From a checkpoint of a small mixture-of-experts model trained on Wikipedia.
Experts: 24 experts in each of 5 layers, 256 SwiGLU neurons an expert, 2 picks a token, a sigmoid router.
Training: 413M tokens, 6308 steps.
Below are experts of layer 3 (counted from 0) of a mixture-of-experts language model. Rows are named router (the router's row for the expert), gate (a neuron's input weights, with its number), up (a neuron's input weights, with its number) and show model dimensions 256-383. Each number is 500 + 25 x the weight over its row's rms, rounded and kept within 0 to 999. Numbers have three digits each.
After each expert's rows: a language model's description of what the expert responds to. This comes from a sample of Wikipedia text that the model never trained on.

# expert 5
router:495515518499526539496473448461519530480494525496495513548536517525528512534453530486513462471538504476531525475497513500454516516487481505499459504502474479505491504518518498478485494562539509487523540484487479478507521519492540514500496510527482473492470466455510504528518537445485512474518471537489480504517511495460482484530530524535518522503497502523559502486528498493506486526477
gate0:522498473514534490523452483486502522447501489505536535507513517519468502510501546494493468501481542496455499481515542529478484538527506506505522507508476487503495499499533456507491475519490503479548511507465508516501490526520542510482520533488496489491471514518496450510491505500476527494491484477475542498516491498468482500517501506470442502480498517510477495477530469459495506508537
up0:493514514488538467507466483523483534452468457512511524477534451478526484520465535514472501536506441536502498463504479533546510492485515470501440515505452499472476510497465490503536485490512513515478521537483519536501451511454568494530536472557471445475522492520530476516525473517455521492480490473489494457546493497508530507577502519512496494498469468488488508491523491498495527490521
It responds to: Fragments early in capitalized words or names (T-al-iban, Go-al-keepers), plus short labels after parentheses or quotes such as See, born, aged, Note.

# expert 1
router:497503517528509549497463461461488524528527504481484501508483490478510525549508502504495470496493472490538513474506524487503516455507467504487523429458534472496485500505511499510464493494495521497484498496531480528516468532486515513496534480502509496499497478505488488518536503511492492475549469502546546500567467524527502489493473530524525511503509526531482482484521512473506497492495
gate1:508490492486469508464465455513504518515544511523483507510532513475509479547417477515521494493525530480481486480512528484505465473496500456539501473508536465550548515522552473504488483514537508494502513506530509544538515482481537519476501507461491513479531537502519497505484544474468486439504553540478470526474540509493451506489511474533513487466520519470536498490490500492497480449506
up1:482482486474466547462535534512498524517448471479525492519540501523477528507535494507503495486490514495490469522505499498474479530511524509483526539500492510507465501486486476518469511501491519514563515503496491485479474432525485503521499507463563495453474524475523507504478544538482557508514493504522510467507502526489485475498550484464506512497536516491480514555559532496516477476509
It responds to: Running-prose function words after commas or clause starts, such as and, was, is, a, his, as, mostly linking list items or clauses.

# expert 2
router:536489524527531459508496552480489524555532481491467493515497488495497487506525474429445493516482527465518516479545512501495490483512531533486536502476527477483490549522526507502492500428491534502513528510516478544473478514511470495496473490501505497481492501488450480506581486444504486492512462479507509528549450509517495521490441496514506514471520499510519475525494491523483487509524
gate1:507491472484495526498478504520480514507510495479524481484463470488459490511497482469478506514500532530490521491528484517500473453511496489502454536473497504526474466481496520467490492546495531514538504473541498506502489530515474490480527476470498495480496501452491443492502527504509529496475467510543474494475482557512522496543444519583515488507512533477497526523482489494462490532489
up1:433517508528513532484470480500547524463486497462536504513517506483523455560513506509444548515531497483491502527513487524496535470494509466519510551511524480499470538516482516508507471512520505522528478445491573507521499498542496482487543473502475496505507505516475503543507466514506478462473495485491477493509474538515427497514525490498478504498539489490488506497488494433538518500511
It responds to: Tokens right after a person's full name, such as of, |, and, commas, plus surname pieces and company suffixes like Jr, Ltd, Records.

# expert 7
router:497453469539550510494492462457533476507468501496466474490495500521506524516454476469489496484499508473539495466481489521517544459494496495493510501469504481513453538502532488537476519520513516500461493510491453490505505439507544554477526457549487479522493492500453447485532489504488477499475488509524510538531493454515486500507491513513518541488528509546505506477513494504471511470509
gate1:502477481495491490554445504531452494509463496533489489456470516477460525499521487500493522506500530521497510506537460501515491486520502516530539486495492491530485516500513451534572487477488503543480524481447483473491469490538493497474491476510512454466528447524482509483582530483520500515519514521508505480460494516542544502483539516471484474511494497523485521491514503481515485514482
up1:469493484493482468458517521482516505521541486514535493484485462489508490490539460486519527510496470512512477478499532483531492461481514473483494530498515532511482534494532525489466531504495490443507513467505470508506481522520469435478497493521496542530497532535512527535483475528533480504476498456490524476476518497456512516518474454543551519535478513527523486480542497465506533505525
It responds to: Commas and points inside large numbers in tables (37,819, 69.1), spaces before table numbers, and clause-ending commas in prose before and, but, he.

# expert 4
router:504480507516529502519436505449537533538477506509529489493488484492492478509524516472513464504509512486522544499486506491507529471505526509534496488493514463482489506527514491516458490490518525533496495458515459471502507486487567480540507492495499506466474514472467453513493493515516492466479511510494467526506503487516466481474495531481496540501518531537501509496498547531486491504533
gate1:502464507532478516460474533469492514533521537491463470486471501481529501485482524476492511511478485457509513456539539481528470505495513538502525529482487471521525511494525494467471506511506518485485505473499480533505509494501493481462504507485494490532511483527461474533485507476533494477524494497513515510506492470458496484471530496493467497518523481500505540482492470510530523501519
up1:506515461508480516491526482487489505481511480536469470535483499473500530509525549494549507513501489514503468512443462514511494531524519508495473444552534496475477495515524473493503468519498526523485481495523504482487554543450505504502503494525499532465490542488507493500514544505484486458508493478507511473539553491467497519473541479496552534498482519501494499489497477471524525483458
It responds to: Prepositions like in, of, from, for right after a verb or role noun in biographies, as in "works in", "recorded in".

# expert 6
router:515507506499511478509508473511499526567471451518506513539546476524527524495487480491491506490503489493486511514500472454488489480492516485472471500489506482506496491533550516495514463482502482459511516484510467473509517521496522496511536488503509453501480477486526451512530503484467472481543436495500503501532491501541501542514477494462518551438500553530531494520485486524501470501510
gate0:503467524476499504504476496437519498474508514532496488419494482520477442519545475508526544513508520455512485518484486516501510493537505498480501532470495466478460466471472503497492453504519520520535472508481489483519496481450499545497485456448564502533504450500509502488538481495498496516491515462513467487525541463521466459546480510495493487467484489409496490464535468521493526495486
up0:441463533489495507504514460561456509484515486516441507501536534499475503473531466507504491507502531507486510503500468482501505506543517515485522540494498494506529492500518490489514463487487473513468462505545474478482481483523484456521499483496509502524507514514494534494542548476528528525492491507515499502473475481461530446433517483487519520518534491507495506536473467490493495447523
It responds to: Short letter pieces inside non-English names, often Slavic, Turkic or South Asian, such as j, z, gh, ki in Hujber, Kyzylzhar.

# expert 20
router:477477505475564540526484506475503517485479509527547455501475504450487546488520513454456489520463547532488502503487496486511540461454453529492500495498517505468485502495554558513512464493532538500447488511469459528474504472482493498520461476499503503483512498491483484480516498516524540509528518497507488503498462524500476482472508526553501535517511506521514517470533498513488483484494
gate1:489497508481465520466490504515462498495465488507499504498476468487485534470469536450463508479528530504507554515552499522477514519517529527473477517490498458525511548476517519492527494523498509479507488519477515492477508505471495523470499503501525467511552465514512532508487490536498564495521515452518456467524484540494475489439498526515473520530494483477525526519508511522473515484534
up1:488500486514544508526526523473513555515500512459505501484521543474450428479520497556450519554503516478469491475456474466502464487525507493542514516539493504507532475528460473477486499493497482513526513459483466518492488521529488449490520518510466466526477468506508473486480490522516485484478508510476559524507486510488527507507505510491506507467490496523494459495459527504469539529509
It responds to: Table header words and filler cells, such as Party, Role, Team, Total, Votes, dashes, zeros and N/A.

# expert 19
router:501467462542553511529500481451519484530498498540477519540516453527519481473522498440461492472482464469491539506508504485516485486491481506505523479534495492468488515548557494501490507435499518507494500523499492489518495511503502500531459485486517482482478532537468488510513500464488532482535519501492488501510456499502449491490541510476466486492529521510511532500477503496520463494497
gate1:495519526480496493509487516530499480491536480473520473454517504458521483513459529516496546525469468508497512494540536475553513508479489564558551527487518508494467494512502507533488486478478467470561492508497491530487461548489493482493529510483446460483509517525470449482515488477491486466490525468483471481551519508463522562496496519491501531487529480524524502486484504504503492496475
up1:541504507532498520480455485535505452458511537489488459538504486520501488486454494493480485520521553517466477503469429521486516489502497503517515510508476475499508521497479458493554485475487489497507503551510521474494528491518485446508526493500429470500519521497511451554499486506454474466462493485520494523524540492482497500497510483463547506506514455494494476493509492499545537527525
It responds to: Colons, hyphens and title equals signs in taxonomy and infobox lists, such as Genus:, Species:, Subtribe:, Frequency:, and = Title =.

# expert 8
router:504498480517521529489497476458545534498485510513506503491531483510500519481513543455526492507479497487491533522524468497475499456497471509494498483508488488514494488503505513516511517504532498530486510449524426486515518500519531543542507483553481500467474495498472443482490502497440472460511494502488500525520473462532446524484528535515524500495519520544519502488522473495503476505521
gate1:539442503540508505519501506490461531486489492519485508550519465545486540529543497542517523517518486441464500513472494490462470457504464470515481486514503507501507536470494484473509485470494467531487490496509477488494480473501494518531506506496503558538470478545483510494513504449523554484521509487492535493512461524491521506484526520449495471525494472463491530521521474496526468465515
up1:491497510553451485470489511503492532496494512473456512482505507465520483517495465478486490482536468476528527473503515562492481505519515496481492511518463494530476529515451535480523533486503519475534470517518484526497466492472504527490466465493501531496519527465472531489509489478516464533521491491479494549494510513480544524529487508519543524452515535541517518474494501477469539486509
It responds to: Prepositions and articles after a noun or sentence start, as in "residence of", "during the time of", plus sentence-initial The.

# expert 11
router:512485554515537550480451485484505469490520531476481516540484482509481544486501512482478473486505500521523521459477515490476506483505503480486542508501482495452500490467555481507516502477525527513476450472499496474529518448495562461443514484499545457480581498487496479468552532508487479469479486521514472539524467498531441534474513540531504482491459503505513471476509502455497467488476
gate0:497534545500504499504473551477512551485471479482489501546501508495496505489519490467523453470508452486523465513506510518521486528529508506512459468552533455470461525512524478462494553487502478514468522504551522485509532533502511490483485502479460476538507489489505463511510509545456524517490523465501494502558461506508488506454540464501507522531503549499479526462545527505485479536520
up0:476523512469527516449452484485535490526460484446462476514482481459500490511495485524492504519515517498493494486506496463481473461513466503544499491517445528489509522477496524484448542513515506500476485503432507515505543479508553486530493501478475516518527521483492523473449527485509484477484478524507522474475451494503524516494496434508487489527472484464518478478522494476527473503495
It responds to: Inner syllables and prefixes of technical or Latinate words, such as inf-ra-red, int-ra-theater, non, inter, pre, re.

# expert 14
router:463537523526510494490482494490557528488526510512492490490488487501487511504459470467488509528471512499498525500526494516524526514466471514469474498477547506474494511500529550533513524479499469502488512468505474478472507478521525491510493461515507471488522546523473478492474446483497499468508500513529528499496462517523506517504504545539546504497507531560461461483508490488531499433513
gate0:492475501498508509528448560517518552526513459490499496474502499530484513496472496487501457518505513493515527516531521497494535521496474516436513541464500496524516497477504523554474511524527532473517481479494488527552501486499541473536486467533536512493519498472544458516534482497499498485488525489545566470536526501483530519508546530514501511455544523502527511488505517474516526504532
up0:548519477516491488494503501505510464510475495506446550548477518499491492486507517542516533512494465518484492477480552457487472537528561494523472460524480499503480480493503499543486524511485520491486472535512515490459552498502487507493524489504498468488513489505506509444502480492489467544509485524520527474550516459524454500496496455511486459485515544476460486479497556473523484494503
It responds to: Approximation words like about, over, around before quantities, plus middle pieces of names, such as Tom-asi, Mar-tha.

# expert 13
router:476498497508511514536448521477503555522510485482455482492473487490469497500497529504462467497528493482510496506493484504478473482517477481536501494516488474475498486510554508487500509478485496512493522464510475505514495496466487488558501497524489473483491506512441476510538513489442487507509527499504517525541510491532463497480526544527532496493505509508523462454537528520493491510483
gate0:519499520482531507513536502469482530494516465489461507487514476498507544506500481481488536540485491480453455515536529498553497461539480490517520470485489461473476506448494513472508516471513533493474494501495506514519500476482500460522544493467514492514486487509472491508481529469494486535525544488533499543511495512500491491522494495515486477534502529520486517490542553480532457494502
up0:485486484489518518481502497469490505530511497515545523534512512471527545540538528508531497509476539519490483511482446544503483528486514551485496526515486538517536474499520487490489485482472484489478491510506466522508517520479508524517518456511527503524497482488471491498508484503503501509492515492487545488505502520508470529488497518506528443545519557482500460489507489476520519468494
It responds to: First capital letter or piece of proper names and places, such as R, H, J, New (York), St, and particles de, du, der.

# expert 0
router:454481497513523514530484485468526555507515503557532479519466463523533482509500511444461472495463522503502497478492515550477526497510496503476481466452539477533486459480518490512497538519519519509524507516523453505480554466517492546477546497528507495465501492493512447494534507505504490496540491479530534503520444496542472487553499513520467557468520534526515510485500493512501493498504
gate0:537488471504490571505490532540500530504552508522542505516503476486505517522529529524438482536519536464485495457430475508488480471520539507514526508474500502504481557466472516481513469500483484507484516515496508492480515503482503533462509513482497465513472492532474484529483474460505493538500471513466456524489520461505493505508527496452493455531512512497483487490543482504507472486510
up0:449526529516499499482473509512499484499446524516477460487502496415515507476490482484511507523498515520488490492556459468482519518471512496521555526472495510484528472506467459467485529472529569548479460468502515492512504491494517489476484515507561494502508501506483523471489455496544549504480502504473479490516501525490483532538490525506523521472494509511489491527500470512486483507537
It responds to: Numeric tokens and digit pieces in tables, coordinates and stats, such as 5, 00, 99, plus "to" after "as".

# expert 15
router:495485499493494515508499493464513527499525460527510511532465473526465529438545533458484478503471519491528517513489504533481511473538506514519481451469493487485497509482520513514502498480523519458446517499541470479502523472477545474529485481547536516466548512515516501460528506479501487473509505508547524533560477506512483517518521484483496493515522543490477482472488524546503488449490
gate0:480483452517488494540484502477496492464451466514504474535466505522493503507500482436480465494515477512524475511486544529539521495509500514485473488484517494499456464521525507496488490512497497472499480492514523507489527474476528489512524521533497517500558496508523511508539503486446485494417503446461496537541553503495505486501494471457522484518480521496471532513478453495479476486505
up0:470523513499497479468469458539465481494523516497515473506517487518494496494520469520525486493511484523532433504483541493511525497512478537528473506483501552502523457513513485509487486491523467522514503510478594563539492532466506508494473507524505511471496548463532514509500517506505482478513519507490482520489490481485528500454517484497541538511523488533468502475554540495470465486512
It responds to: Closing pieces of long or foreign words and names, such as -burg, -ity, -ium, -ach, -ung, -ists, often before a comma or parenthesis.

# expert 10
router:501514518501514526517515510504490499478511454458455506467465468535477524511518483454538501505549534486523557525481505524512498487528523472537514510532491501514467539502482493483507457493519508508489511479465463502457569500524523466460534508523507501473479466492490495454530486504518511459522520531525506491512520475545442487528476511511506517475519538562486496488549506492524469488485
gate1:535467523523484470508527517515525497463514472553525499505513503479465553520461475478491439499529516530519488507453476509532504485523430507485487498533466517447479511469485534503506497499469506467509505479485458572494489515455516521516485472515505539505456463470509525509502453526560502476527533522521537488482513501471487513477534506537556523523559492513502485473522506462497523484493
up1:488548579465538510521507499497518480512463513542500524490493494501516490488516434520442494504514522506539557485509454495472515485459521512504506493543514532443497500528484545494487497539519508504483532452525514535506467515493497509488493480503548544519487477513481501507478469508467503522554537475491473511524513537487481454518525503493524470441525504494515491546515526504466499482525
It responds to: Pipe characters separating table cells, and semicolons or slashes used as list separators in sports and election result tables.